config.toml
num_hidden_layers = 14
hidden_size = 256
n_experts = 8
experts_per_token = 1
d_expert = 336
d_shared_expert = 0
hidden_act = "bilinear"
moe_layers = [0, 1, 2, 3, 4, 5, 6, 7, 8, 9, 10, 11, 12, 13]
router_score = "softmax"
normalize_top_k = false
routed_scale = 1.0
balance_loss = 0.000218
balance_bias = true
init_std_router = 0.0379
lr_router = 0.000811
num_attention_heads = 4
num_key_value_heads = 2
head_dim = 64
vocab_size = 32000
norm = "rmsnorm"
norm_place = "pre"
norm_eps = 1e-05
positions = "rope"
rope_theta = 10000.0
rope_fraction = 1.0
qk_norm = false
attn_scale = 0.125
tie_word_embeddings = false
parallel_block = false
init = "normal"
init_std_qkv = 0.0392
init_std_o = 0.00742
init_std_up = 0.0392
init_std_down = 0.00447
optimizer = "adamw"
learning_rate = 0.00167
beta1 = 0.9
beta2 = 0.98
weight_decay = 0.13
lr_head = 0.0155
max_grad_norm = 1.0
warmup_steps = 451
schedule = "wsd"
decay_fraction = 0.796
decay_shape = "pow"
final_lr_fraction = 0.1
batch_tokens = 131072
max_seq_len = 1024
doc_mask = false
train_tokens = 711500000
max_steps = 5429
dataset = "wikipedia_en"
Below are experts of layer 8 (counted from 0) of a mixture-of-experts language model. Rows are named router (the router's row for the expert), gate (a neuron's input weights, with its number), up (a neuron's input weights, with its number) and show model dimensions 0-255. Each number is 500 + 40 x the weight over its row's rms, rounded and kept within 0 to 999. Numbers have three digits each.
Before each expert's rows: "comes after" lists some tokens at least twice as common just before its tokens as in all text. This comes from a sample of Wikipedia text that the model never trained on. Tokens count by the router's weight.

# expert 7
comes after: " of", " to", " on", " and", " in", "'"
router:467437501467414483393555543501512545540467506464557451477474522560416546555529550531440451490420496516499541516517526550479505500467415489378435487456541460467432497514497537488496526459430465474461413532458477521433528499518526526422452442492492513514501481475484510488556461508526518496486466498511470539500556472446443613484514498509474496493464548495483574478552536497525479499477525513485482469410456516475494472452513458494438455516520479497531507478519556522441493492428470494523584485421505524455501499508546490454509526442498395461520476480567512539397414460536450538446534553466518440415469483413504457445529446502482469523468470513539475511532513501513485490494475525480487557390450538502477483494479516501485556509481506481519520513533526528508436467515562
gate4:480447521514521465513494467490415497523536522455539487501589516512492526477459545518476526482486437476527540367480490392381531459485503558475514430510430491491462524449555541543424403475547480589524457549546481524394466484544527507525479489553482543546451509480514510555504466549574594460559473556529495498524460432501498570490515543425466493533492539547499540534503521546494440454490472402514493492467474489522451449486475544471477509535476440473462486525517510488534506430488560491441514537468515480495452566464470486479484535454483511483482509522495405482504515499507532601454507520506498506531488510508514561474557516574452519521535512447531511489547507536539485487487438470582440475531483453471484507419563510514478491511519509481483482530514556424463499544431502
up4:558492528448445534535536483534482509491537515479473451559518567497567483504518504474508525463472475480509504455505483492454485428516479440468506526496514501537497573466468535505477534543511526536537499552513470582568497457504593478482555459500499566552408541492502549510495481487525488534503548531514510595522490524571509440562434519502478443508508519594465455467458491493504478528546490539509570440488461534488600487541518508538509482435512562443548543483473401484489593441524508526479530496457531499525546403549495553554500521478519450389485575585557493499500451496512502446469508469467494525489517501530457456540511537600552459476520485437508487511608505433566488517548578556473540496546499488476503466478520563440521518504537506517451548545499449559446468463473513
gate5:477453463535472481486561549475541513500529460468519499549504535515506550481506484482573447557501505495450460521568513629498525563521445467545486430499532474572503524536484558497401475470449416542540532548508487546502523492480577528567496566477542484517427583518505434480523422561480430584496467490478528498485442503479480419481513496462526590501461482516511561446503461478447552453549510503537466501552532515445496515499503540496535486535508521544556462394434561468402511540438493463483454529453496449467492488502536519462490524398465522489497566504507458479522525507547538535458420504465493436517541485517460470482554499496541487519480513503504489489492451507478560471504462564516486482461486499495508580463551506596476566531490491517449474494526565526561474437492551
up5:524467501488548574541534552458557509504485548510458464512535557494494497497578456528483502516550494527510457445565493505477539435492488556453459518524532548482449448476575566481551471471409472459458481511511555524477484446507463572534549494473488532480490498439499528515529534444464516497449450527594463598462509423606533527527565560562446489441454457511509523531487487536522505495498482494444452531482487455471516540482586471444470421499483445451553549485519499562456506534436521430446508525470522518506514511525502539527469470440529493570505473482452522524522491541549561504388460512462577432493506500495441547467522467516481485522496536466497488431522460441502446566460463508453481472435490542523506510503560472536397517549461458570507487480480462536500576526449478
gate6:434449506507451456526533528538499514517532534490522530486494534527460543536559464506507455482428531521543509433470457498465508521525572485484497510499569517510495560496504486510476481492416419483474533488461498464551534494456470447360535434498480492438451457520465536515428520525417522526534436458539500494443500502516519476479470490566432505504480469469462459501531553521481510490574428523527549534529475527485545434556543501494486491540605434482517458500522440527408468547486571541517534468487581502530524451495472443467511542518442553524517490474495465503480454522479449482469480441595462558465467603491485527523462499566490458448511441513542488482602452429484438486460519509466495563485433530529483509504420545466469504433509507440410467511558482495499494487562491
up6:491493508475436492482476519497471450505520487485504439456517462509515485495505493506516521515486497575511503424521511453495513432475503418571459471427498506532535512487558527557505486534459498521610582415494488509510526451581512371491538461498474538470452508447557555468456476519483554545514522525448450509531536549493496533508391540461534498578453499492536502478523470515462540516476491468516509491458464497515499436533539452590448541526575466474544502461509617558486553465478444490480505448565513459545456430454572462446562500535416512495535474503517479453526522484585504559455427557534474508478491503547510533466509535465569458553482532573452503563514497458545554536515498520429504488528511532505525445521507458519472533509500570540442500487571525466517440543531459
gate7:508524490464477561587538522508485565497581473487527498455453508480505471518495495513454477493465504526462503483444443521531516474535539462453418567477444540558461567526509484527447462514502495501445543508503491492588440542517470546508499462455508491523536521437507476478501474481528501426541558556511481485521540565470556507486522486481500458570554519541472483458532449530517504478458472465436519469533501528550498449491412569561475440503443493459443493542511473438498500509446507514496567510494459434435489542418541491446514480495509483469474542437492525498516531406444505531446575525537538448583538547466493476520468479553535492481510438498495477526460451558533530427389532555441500447448429560463558567505528432404550484467426513530512514569511525458482482469438527
up7:544478470470473459523421510499551563531568475510478385505543480514501531468530426473562519453522396553522493467481531546534515569539454501451543486481472485505468517438526511577551405496518466450458511519451534510467501565501517496541423527410501537434532522473553507520491445470499535448482522443614472481482510528516529566469496518488525482480584495513475485569495480442537450471479492506425492599473500500580484498447572416434504486494513457487438513525514550491505455552442539478427536502403531490438505516437519539529505455511461486476516509526460474475488486438507518481510402515510547510514528527472486508485538492468536488502572397504569466469517510532503507533509506530559522470502436554472524464470585539506524523533547489555482468532501530534547463526527547
gate8:512417475486480558521531489528572501531557511482484477536521511506513481538543549493522486539569544543551472521531443499454480527468527432536499539524464463533521444421540510475565474525452462502467458492516473539475572485574511584558515527404512537523487499470438456501384543434487512516467472470528501547495515554526563465478437515496499455480579550512516425439521460524482483478554505436464505503508541461537416516508458541435519551497542489553529430497529519456509603470526501506493478524496444512514508500461594598459485563512510490508469558515508562523453525537465540448525457556524440526544442439529575510518500496483462527516521500485464535482502484497446467553422444522498443503440502490417444461500551502514478555556482496497494555550499459439476444563424523
up8:441541544489526455520474475501521490501478457459524522537540526477518491491537501471444468455551458494515474444433483418465514472542502516637477481476416454427517527486519504517483471475573559451446568469557516508520460609433424476498536469525503523520504463482454471519527503515477541483463469441531475527496497493519470403486547408487512511529525478555491564552564559432518535449525465509386494475478516530503458482484467479535504529515407524511472521541546527525509442470615532545527457473476557494488473453558438536544510473505491496540474399479489446466582474504527546590454525454524448462539471549473489515503469468468516482455497561446460506517486454486459527515493547503543479542543529462492543433561537535449454466445533515461517468484449463539523502522554491
gate9:535460542487462477499508472598523448504509487505503483397538437532497482494493459513444567542512533526500525495580520516518479473537452522516511503505512447522544456433505503437537517488519484456526493528411502437452469514465469511516474488529408481512523359527528558495538554511489553482479491478502571504514463496485477516527434544506521496428489527483544461480505494499520504513493476530523537470511503511424504500416535390481493506498473537509571446422490510526420447461494560465485454440526470558566444541462536482477532457538525485585573531476477530517499461484430477519561555440473482502435505538504507430421554502491567537573529495533566432507470511511506517542430524506515555530475497470509509561488504532539553478535522541503438423499558411596464469486437506
up9:462453479504543501482432607489519462385493479430474483505437516472504478491453556469514496439472516487500524494515478503466512567377500485479483493521505529434520481532487500505420476451499581514575506579498497556541448538564501518502474521464532514474501512552529422427520542545399446484532563571485516495432478520482499510553578552475494512548530408446529509548436524496511536445482565515476513531535514454534503474554498506524521455537541502547432531513533506477467602553448477516550482560539481389467546439516494442518499520469530522452482521507422544467485547503503532502484480558489524499524485462489463526497483481501430496451448521518467488463541591539508473530460430470513476488519467612474521507466520434457518532528504448500498518470446507476522567499450471
gate10:441506524519446488466540525455438465536543475539543508488447465442551461522471470484454545529532492492514509519492508529437506466544512492542486426562580543473515495480519452500475456506503453420452458491466522511548584432477508461475476477407486509563523569488548514502468488537513543490475464479484468557555430487495444539504506506510522460527483556488508460502452424451483528405516518497504593520516505562430513562493563483498532488557521484480560530501526558551480449510549480422439486474529543531537460408466484548497503476486486490512531540547507424572492424396482480451467502447519547442471445608530564487517553514439585522464479561426487480480518501505459467511520463472522511491499528504448525503505546481564537483536503574471490473472531541499439527618482492
up10:546449488481489495515520428458545447540428475404540473460487548549496553485462515479491435575422490478488459497512476458529468508494512563484463448525491478480484553500444509531436451496508509518441447430438434538448485500494506471526488488501518506472437543445473488559492479527549490529477507548489478517466391493496468462481508474425457494462432489541485484499521503565547420437490562508466445491470540529517490489491460518534518503550421462509497532494511509526512391387494431534456527448559449448499507517518459607463435509448456455464488475529557535522479523555544482507474494523506482456495465533565477547449433512500461477574520484546603554514546457522468476454451457491450534529488533457464425504534407478483522530590497509513474486479529487508495520460424540
gate11:557505494464514455495571479527485509500494478580490527496561504431503496507509442510466497534532497493427512560527471451511450518582562470570521534481456440591477476477563488428469481427575474477534502527496483528455517503511569465523505465476579521519491473500541475476547443521508476460556515489456480506557536500548497512495443501466539518563458581580499527433457528511488545448454562488494463505545495537498525537515465493446501521512514579443479401473521483487503495492491448457490496549476579526505493505472540506481551450482454485403533518458475418589430499487436565467532550549462491426466440478533483482447540533451514486496451531486456556488470514536491483555536429531517436536485515577465523511448558538516571539453471512559492469470476537479553453388475545
up11:469495476438516579510464447479563519449540532478523431404528473443468525501536484514513530498495476577540514488564460518536510506516527552422529543530484516547506426525530522443489537498534518527426520445464553455498504510477475486482505480426539530470597536570454511521512486499484599589508531513461506519454474406573495473538570543428442482536507463482544536572530582490527495448515508553476475465480491520427474552451449447449458482495462486486454525494573518537517530573516505485470561538531492470503453497495566509560572484473438519470517462444502521508507457485498482488463490546505476450504477455491564515511547542468471567474540532464504481543433564466599475509508535460561529457488477533550489492525434475464390427469469512476494476461523449487531517486538422
gate12:485585496529473461495568504507464578464522465498494512553557504449507508491537486422482499479463541455595546501492484559530451472492481481522489533478465524525485490529424506497570423496452501483440504552569468482482519527550473563455520465519526514472398446539446546406515516431542579444481503481525531495521502487504447447482437496517559467542570539463563578524463514478480543482554492464542471478573498534557478529488490442454527484555559536549486565529429522512511479468495481552524447495481454504515535616495565493539442445552458475443550557509581523541502522563503486445524511470511419538553545432477535495493478430461482464465463550500537503490552505539472554534493519553505484492524504510564446490474492492428554472532434503495476550507442518567480530491558497
up12:487580492638498507483485535471575497518489492526514476585444578552448530488444473541473520494590452535508447492559480478540480465511545489535477454562418528543511511549517463538411415515537551459517535514503490502528449519547536558502547513488532458493503542468485458492554514510538526449528505568433554552570589435490447450452567453475483463505488509506552548502447471585510519520521488537506509533466423511492495485491481519496496561485499435483563509520489442488425539516467442573491483518544503503463556434502517609418486437528479560409503467544484500549560528417485452496535532555514515510521505487449501500494515444455490470470489491527538503580490539519506490568492469500503547488592454529525524507520492455525499502486463461534470462522460513452540528509500538
gate13:467505483416519483482457542446443466525537450542519559446510505559571507494472478456411539528473519547459481460453508486523542468496540480418502543508439510450453461541407511491506566475526538504465482503426539524476452544543447465489498470475555494409515502478526504549490473469443554449492558460498529530461532477504505613584539500512495473543488438451457448522520510426583523497492442592524585456514496526480550513439578485497461506474573432490500454519445520485539519535515509454468516501427502442511531509511460513479455526536473488566553459474447511457523497464513519519525485578581539558499556528477526566546536478521536472530486517543461486451580512549523496431506508563515495418510539495480519481479497476460503530500524384564467514488479454473523488568518501
up13:491509503452468432460545516459467505582557453535524486524442543480485494501539493524493474437493501532498525434486438400444538512510531439442516518507419519478500517508528510542500574486547464610471489537458506473504500519526445365446583527463492552484495536521563544461525482447570544524523506505502556489484465493526540484544494480462443540551521457465473465450505522491530565490541437519508523466461467490491499556522507488461616499430525485538519474499506494523594474456478529461492523505537460536472550471476468478555486449459471514562519500447584505470521496446498444631496509487541454493488507490483478532479522456514570481508499474554473493501529466500460524443528497517604503496542547565493502503486540423467484552520502485584448473583464446543418433537513496
gate14:495482465468550426470533426506455495550490577442584559478516364477512521523478436504526550429564493502519535522531467480596583528457465501547484480542477586532482511472407496466517491500573451505490469517540512474494536507486540517542535443482587449524494434472506539492476503535592555503471525478493509456513463467572560498479508515497508547521552528453484507495568516532454476449465537563539514474517489464502497484567493472478553465460471487517427511431533479555646512482463546478552484504486492533523450488530430474553454504481481467526470473458538519490492492428556540529546508481474489511495498515516495517511407518485513480526453494482521545472439546552520427530471475493553511450595498454501505513470481583436469486512537547488481483479531546514553550575495549
up14:520458499479551508479516516493525517449501605520517476500531503450501524444497522532531475561531561482516447474570503462436516510547480466516493534526593447537538562500540500539478539459449495525494449526492515491528419521549521390564536486469558590526540434524491479490468486571539447492512563499463481467547563497568548454451524535507526453499505484498559507559514507492482558481560532509469468424527454496464515541509511544484510497492462474544467428480443504533586492476531572517486441497464412497531478461500451518542513526477496484419531530557545404484505539511422449526503505484445423435545542515527485536526484526457480470492437483467547510537518546468568499539545459499476512441551620479476515455541591554512486445421510517504520483523513537506567547435489471
gate15:507452491498488543535443544505585447486482461501482525449519543497489475537409507507555507458491527518525524471451551499546467529459523483499517516483479493447545496484539478479482477455550515481514486453516498461475475437647480507505437598537509577423462515502503507439478470473466435486486509447508470486467489454487510459491471499515574522540445478523469550457467489464534525436544495523520500557492510557510526533475548517492465524442442534439576578496499485535472588511511565482467482508526481563545512517594417462415512529543503505508570492519453412555504489531490530530440495522567502485508463472467471532540528485483525538525488626502431487476444557505473587512584503506422446529438521532436517495503522450556510493517466495555461547469490516617510474507536547
up15:575457533477525469473499496499460488539505466496545497503552441596511503508538531514495457452510596530529467492527533443547429529480509541519512509457491489509480480487574540531565455528570549550509440464424451536488551527505550531523503510507409552514487487502506483499460476514520493546525419475533496421451476502503495428562477559467486482542470481454438462514467575564412515468469541437519483473457509545499488536476556497492490517494526566515460481482536470460572404540497571503444520477511487494519445559446499459541466516534585518453489526546459512492469509510452559527503483462484398500518524557514447522522503555507488446509512497477500552431490518522564553537555424477424500587537538400410600551487496531482455480523511481571471457513550512484497503501510549
gate16:474499537489487519472458498460502532431558507495490470424502465517490519579516478552481476482501488514532539556469480609492574567549461581470488439446502514531503503490485547488528505503529475451454524563497598428571521550456530550455442463594474423506497478514515432600560466547501480459482515455542561502473476551514476497525519431539416541542497531509571508495446498552416561475534487457452473482524541558415438516477482483481498494534519546505457589467439461522547476551488485536505447595452462498441513587555524473491517439545535432458522516562425518530500452579524487508483508534527449497475531501499472484513527559453498473491460526496500527473534509405439481515490496520566453490468474541472564498503496468526490511473438529551470516511499524520472518464492469
up16:535517511527495527496449510484527497466507501455518573554598456513511495505549474427459429511504546477474475512452561519517538545519511536557528440525525494538542527427495519558471538488456529527509508488460503497505481449411509455529463480491558431551415484503530495548549513494572484493400533467496463586596487454490541530504470544484512438555506495570462573488519437480505566531503524531514531512527503533486539559557449415479497552477562504445514541467454493510509437514434498483521532458449507433522526476480450520447493487495568502484455532474531450513490512470532481471536492468434523454454389502500487467417523550495526470512553484476457498528541633484517491487522536551543599556434500559499557442445522519498476525491554410477527502522471546536542489512520463
gate17:508446462528517455534480411543499511542491518516524556525490465430538488495529483485516587407563519477584465434421493392456503453584597478504466555593526518491520473428511533548531494476463483441571502466473492521487512450496489438508493493605494498402472508518508478480489543518493491496526525488517493541572547503498467449494487427548555528534506441542454531527521496496440494501475498582538503516507441504477459489474517470552526467497512491491455554530460537497494558431492515547445514530539530502469493473450429509508519438437466519444454476548503489495475545545555476542514537483518594541529512514529460564485524548449535444475514504454568535456559589469491512468464563508505506527548489483496563544429541544479473511433464482497424549510511556519488489540563450
up17:499484474435447538457446487518458539484532474545489479476590492511428540527574441465511453437500526595445487554528532517449455512502479472482499399488557486503484441541450539389585495493539475588515511456518417497478473485536489543472483544503470445502474511486527558490466489487502537496480491521516525517490580507507456513554448470456529507556490543494580445485483444517399520498456533515536535499514497521526445507456582563477495534449486509521524513493505520484518482431507460515471554498489461552518491436506467573420525554469517458448470491480480509487507501544506560488473433500485485379524512534475593454446506443451520533558533522489468572576525537459482491465565456524490490527485453517481519467503456445466539518494501455396475483470494422519602471513490481
gate18:504534518489509560563433496459437510529527582469452562516391512521511483498505527535554514420465469554490570495458455455550498528513491579464504514524583526452505503491469433515536544508500494487487520566540479496483468504452502541470520425497485416517492511540480409456488494525501504528529490555498480489509520482441540536494489500533468511499433532550528478516497518564497491508528502501480530541377538494481528490490473447455445539517551482523516588559505518467487482532455464542551517432574544423508530543506524580572491520520468489550433514507451531481554434498516435508553528494547505495473452479487494533424518440423515524499583530516498494564464476530472487439448483523531557507526499410570445500520447473453586408466543515470511481469467487503549563598543473
up18:511452483493534497536444482391534477544530459560437524562540518443518493495559428485523521561461501561508518463519525427503504444482535454487501479477565527486520503488549512528492580468443447497502464527463496537483514475552594505495601509484459534441503584456504462467450445505483487509492591507434554505573506453473494522480499448508498511497525451516530521551515504411502532540504557481544529478499460496486563494483446446474520468527513558444463490539456494509579453486475570500480537473504522537473501589567466544549443532485524480475465465499499430497481494612459459520491531501543529598540497419502501427504505492454526535554462531505512598489530517519543494511451513478476488459491441515570458517473480546413539471472540445502534516420448529501489467432470583
gate19:504452556514417524524498536550530493544511517482468524508462589496478468502519490637475529598408525536450513398513496473502512490504436508531493524472605472523513506475459523519500509501499433459407468468466529525430542515488511465501492479560492486517479446528451478518546456581523474491480510502483460503561459471444468505448451480513492559482498515568445505497573507541474454598498477523540505441477525510447536519514537527493447478500468510509579528487557506541436467481567540479513431400438453489485527508439523584520515451512515519497410521445548468518549496486496506505540590461489526464460545490496438522436568498503465512524443488480471489510454527538521595511443459493542555550450478497478519524555470531512483478543558514509441428501550531533534476447453488
up19:427525537468519482520511466487517496470474565572512551480546517493486496488588485537492503448472450515503481486485527462488470447526390489394523507442536523456591481455513549485532552510523518551518453512446505492511514457529519529544524452551506452465514423469494523528493446496425528568467576486463506476518482442530502502539499478552473539439445465463498480513523551477559522540517493527516584467422510554460498471472475466550513501483522503437528533513516468500580460432512521510478486521473471502501430530418501520495577443545525505538583488522530543470492443544455437406532477485545522461450546553505486513408553582498516493517548572498555468530559446457550494520502515516535562507510501557542473518543477539452457508469421533427469414558556490567450488559498523
gate20:486498552508540460539525469535511553429568532521450561456435486519512537507510535496482575427513461482481503474513490521533484469463565569450520516455477480539506453505568532538500523500568531517461494514521485505479465517480436418509492491585509554490449499520420499506459500466480495462494549550526527402403467479487429482535493512440491574520497515500512565493543517464489469502597454467522459417422521477485481539408529485493553580528512503543445478536554524487487548544515472508523540533502570540495423468595481532534474476470524570497528535595478555530541542500490501432486517485449512459527513464528437480539503447523539446458502503437523471497469524476534512586447569464553493472532464541547482539472469536505462479458538454583492517466453450441524562469464423
up20:510493443416544524537541513479416528531554478440553482503458475479573529458490525528472492548476512566471500503454464544431540541573473555524518480549559537499518489493459465511551439496477493546613488459520458546549453554476471513603469506531561553429529474520561505426463442581446511485524464550543451537451463528513451533496550491535434485499474537475473518511515448421497432492480536506535542492504481570515517408453571496482503463452497550464434496478514531427487487492493405521492512476452474455486540457484480557461479499557495508502553482546596486489450497519519511493542489518535522552477520501522529522461521457457502462460571480481532497486443606509513513541526419487456489466468513514453476463451528445541500511475581496508473473487487489443456476521416414
gate21:432532499555567565522524475500438448492507558502525547501474512479485545505454515469453544560437470515462479532504504514462498497384479487474504558490489548438514496500518520529431490472528517358484475519606477523540468569535516479531552390390514512451491460516501454504572460491552515480493514481514471461536539506485476474454557515442517463494518495500421478518445508520548475538473537501553512464542454520556476462564394514561488472509500512487561512492458422504395512553495471477503561519465483449474479460499514505465482480559467508454618517469447540521514458517530486468524451497484481553436408471528465488515530536480488525520563517483508503527593527565486529599469485506546517522536485580471463484530488515461494495485571496472483437530494499545443484499475529
up21:540471543562549523434465501447555439503498484467454503430568513438500449503532531499519569454557449498548537497469449434585573516446481515544495495493539467530464532542506457529519582536479476458531443464557445550572470533477515495461527491457525548457480474578501506489502481570514520534482513548500523450542377495434559535488518493463484423554498521521462527465444508393508492496517512516483463540541494470498420521528480456495471476442534574509401507485525481509513586485551536525480480444549483432430516490536451465493463482450505501518531442504536475500524461470460495540586453457493559521451499493478488487516534500531477585494483512471409456466493540595562456493495481425559502509519490529464434496537481467462482489551532547527539538538523474527506577485542477
gate22:509479448515546551479470470502585489504512562553544624461504517517472494493446498533444536480523459574502507489500492490475448457552484530556472441592488569500487469542467541523495484516475488530467445458515462499515535487450488469492545436545589516439493520483437561468488536474445463527526517507457510445569476439517490521571456467454521543524456543504448465506494508539465546475448461570543460560496474530480529429485496485492517518467481515554480453468512461503524470441507499504510504492572489507470450437545540558468463412570581491529600534547465486534535518450454459522547504512506535544489479552417435542492475504459483545594530566536533536525479429477547501480464512500536519478589475458442490484468501558529440487450493522487428545473405524410496460512514508
up22:519509511474519438448494512438483425497517532481478547534581461551508568532552531494469487463464389512509436562433514486486514505461489458517485468508522510503531497483427476455435467529449493522494519545514462516478445466378453527554523531551534552502433515456515474461541562464498501475443477426555511507494505468487526587459466536522451490489523470571466536466547527535530491416517499447459520424498524502500449543488482488431391534508548493437522576562428541507489514550441464463471607592481458502507502492479486444439515465494477483489493544573499528492474497505520509516493496547534523511465585442551503501517535479517466451510498478486452539471541483449488505502472548433518439553398506502478516493566534516486500536526504464470525525470436458500519566581586510
gate23:523461524476530436535460531543506553582489493517614532525531518455540513489539508544596551513472480460477511490464470492534459488582526493460559471502462485498474501557539540511464465409563578525439600536517457542456454489502429548557471518533498478353438484480536523558480469448478484505588532459553466527426568561442546444495423536506543513496522443566535528496551441507529569505464502505427510484488540546511553504485449536439554491505521485497482477515496500497518527551537456465442511525539479500468501488524536499461488484503457517459535489501442478462458490533541483530472489530479531493532525502514482612533555458435490466436555473482484467519470562511574529455552480528524408514467538513464554514562485505504483468489520470502544417531527472533488482534470513
up23:489464556511485505502464519555401528486543528483463463487487548554517539460537551607464510540501512514444466451516510466465589514554452475393492485576521550489454537484531487458506571519494497496558492528487465508515429544500518510522560534503430504547526486446604533547505498552503554532466452544575507481492487546499495622519510508500555531463475498454438481540527484557460465500533511513508491470520481523516484466531534492474528487519453463555478525543459464528484499475474524528522517426547539526509496515475516502470476561438411442559444511497555502439535515488514399516507451503462483481459582608510555523455491456514514551526579453482461492485566442551432459549469427538479476564493498519463466548495456485547516474544521518494469446575508444441458472444545514
gate24:517549454510433495501475408503525503480491532495502506524495493512484487453504429473515468537473539486600449476427491597529540497563496495420489485503472507522560511483515484537458442488492478459481473498486446482555499482480504455519512530496583461440521536574521499512544459489478531515478522473518542514546471503511535473598520494523460435440469482529559496493445632494486444506484532474469518525547540614474550587554482531505472494539471518509496555476484484491513577544496459523527541548522509590525452498518523480490538482543491495515465536479544475500478431494550585454437490519482520485437563557482496519431537523533547487471557492491559500485496468370425499428610489568495473485464442567473447557530554468459441502493501506537480518552512502558554486435510463
up24:500470544506443479449433614499561512477450564475492538464533493511495470458561577513398505500458481544555519480459559430484545531441525477546497562506504472523479541505467493472494572506492512450499471473514501489482467453528529574467549502542502499485499410469496476525557539421510513508495496505451505517522550521466544498513447515481473507519505476506546527511533506482431500484483547536552474478521486529485491570475396531482491541487530495463570584497502426486562446458471510485451483497487474507518507468478499550527421486496494551520455477543574611494490603498469412518508575519496559451478514527496437462471532515427554555584448565436496549501534484433558492477422495465571453540515556514510500489512444488493461470559396433510486506478505458488512501514426475
gate25:540492582565413557453493465497533525451445484552476530459514530496505519507515554503479505532488476513522513423488478552543485527538486462499460429506509540521477472565513506421484538505478568542515468499411456505541507527462513498492454398477553521440627523478525509505540473522503488474470519498454449465545524500524597475489556470512520471455424423493519458467482500505530438513478484454500495483477490509419519449466474458558510475460414512447548478555486598551491543467499539535542495487429457450494500502460536577498558550556572495536536539480501490480470443519544450499504598482481544525474523467462412440524545517504519538554490491495575507440503483517537537508444539475549584526480497475423530441490474495549444523486545453457542567483488434541561473540503497
up25:510532447497500541505495524522536421434443548527491501495498449462507507488526470557626463507500488544462539440562478459509459549474478545507568512527457452497433526508440460498462500406529436567543532466581482531468513533469503512495463548456477572466439472512525485510494468498522491522591494488484532467496557527450455599499489526462472530553490475460459546539462471504502496459552528484438515485492483394542480484477411495483473443559492489428528391524531547492542534489442500511541541496591513471504550464517514475498505456538469536542553475481537468467491479550488530507508543482469484411513548518511515578467464513482486503491512512589452479470495506522508484498466546446562506561509537408565465478509493464457552433535412516462525460461457450425447567533466503
gate26:538465535450514529461534510428441528495544543474441492460475530560498440501525511456450583496482612539432442436497553526496434532462556513489468433423537500511480452503526487430535528522498516549482527407516506475574479470537517474466550529522509501502547536514526549571430534461511524489464471573499498552532552516397521487547517450518569433432504519514575527477480520503510523459460443486509481433540416548448559531517550513433516479525476502409534522545533470525419574456523511455455492554524414523549484486502496443468486505475420506469509552437533489510491505420521486513460541551483500515550477443497534540476490476512529433570531531474479547504497507442462489519482471468466416546474479484528552483508457476527485533488415451479515539481513461485447535533483516
up26:482540498531499517503425425578486442566542507497471400454492450456484491508470516523500495439544518506506455477496491582518555511504510540524538508497486564500486452521501541439445539501492510467525468539527493457545507502484482494468510521432573489486473513513489569529477588495469608484511507469498513472492526472473440500454564472500542475514612531443552547518505517517434455468473496598512502598529521488535519535507511497453523512444535480550471527455427491563533460488459504530452504496464633501467447444468480474515487491484575524484459452518481505604558501441486533521526496421541491447502503523477549568493534505468585581493472501493502504524440530476507479566500484420503492493527513479464560573463484496565473463372442500516484434475582484535534490493501501
gate27:443539425517516500531472610489537530518514474560487566575502501540490493507451508579557484536464533444531539507493484511426530484466548478542484457513564509464543558525523491533610439514534518568478530469457512529503561541532512427502533470467454502452459567567504458417481511483512502537578541485525473480505469527514532449522481486514535534533469525507495432507557541507451534526477537518438530541480518593515582423526553491524532537469501494471565443451499521536431508469474480505539556474530555482472512462451501460464509545436537505543554474516470495561512467518426513628526562437503501527467485472470497548512425517451475443515461456578540518429482463527507497518430487535453464536510508459484492560449537504517488497490580434457467496523492457603515524517491502
up27:509560502549505543547480463460468591508442510496483566516479542509503471477499409508472544510534535484549508493430508566507549501593494532518497492497536530461527458536435458529465461458519465568485537541538517550510557575483630482506502481477506512520540609527434601498488522466562468523486541463449564527464541541496460499450472498482591580529418514473452497513531464494536525568562525538512497513480527546513478499556544505586542542497470482519518491495491515504444470466523495569483457514490498527522479510474460474548479555515480504484497536463457442461512494493561584547496476522475494494540458481542516432543430456498476483437476561542548506530481448606484536501554435570448538453532555470483486528505520515529482495591523530523583514478473588500505536510559529
gate28:508529519495515454513544442579507583535507486546443520490479478511483491472442437494556456511446553477499495449432495493494431476451574547455496478503472493445550536525477482512464556484491439463493479493480524511517513482558482475467544506450497540549486491533520491484513517464521466523492426466505484576470487541522527405561478445532471567455485515566515533524546505515491422509523454599542493423425516520561509511483467464492479468542567474509542446566449440494511390477543472494536497470589479458524485464532474562516525452434457516568483500548546459472468490426445495478484544485493474428449570534489595439501505536457513500445496573413438488503553427511518579485511480530490490501509445585547457490532476544479512475454555481558473488428476471532501536457505541
up28:530564557481501487510448478527438472456443514463573445433495501504481498442505533519487558513496507525559513553526500500465439500525558524444478386472445484556540503503498566523470471499551480486500512521476494459445514431523462529532453540468497541568444517491488466466482483454446439393515488522546500564491457512488502550490438465438527455491471562474498498521505390473471498491492549451484430455495458475510429480469446428527529529482563491520443504535613459433464538443438527574447488487512518441540477488499516512485486504487535558460499426510549484516536465510446463508490465521429541474467535452465480563524577463533434481512496494549492494536519469567517555558468517481442546463498533471485545501478514489574484520523606555558479537530533483493515389492451526
gate29:427504538484502524563592442390443456504455507411447515475517492517507504562491482516465526538571512496495452547546503532572419476505508506490440491408472550540478513505534464414511558518547460473525477470444526469513429464499591519517502490493469557498462540495489453551475511472462507463496517485499493555511495477518458500583444540462503493460504522547496399475530477525583470437494500459438533502529462467418475469508501501446516478434435478492493526488500388558492452555504521516478507452549500439485551570512469511554515510555446507437476501539464481505489499522508511540452496511508497566520550504549529500456412503549408494500542555509533517510470443459476565540527497538455478508516539545432522538492480478525543460517457472442517545554460466388470436546478519
up29:480438421507504490517445488449554549522482516606520438462491479444485538504516435469519502497458507484495471451435510543604547536469445536511523455506541511533447497569480467587412529523552484480423499513517485518488559436475504454452474508443510495523521483479517427588596476417470446499462505541568530561566477465502503519486490530512446511516493534575463522453505536481401482507499475555555463484577510507433490473492456544543447511571515512470545468543538475525515506523508467500563516557459442571485562471579498459504512487579503530483516473461467486553487496498497506496477557565505538426466501515517538516514473497540482561417407541449505456553596471511528454537522414551492440536455507489541535508508497526551547521522500457496470513498491552514511519487499518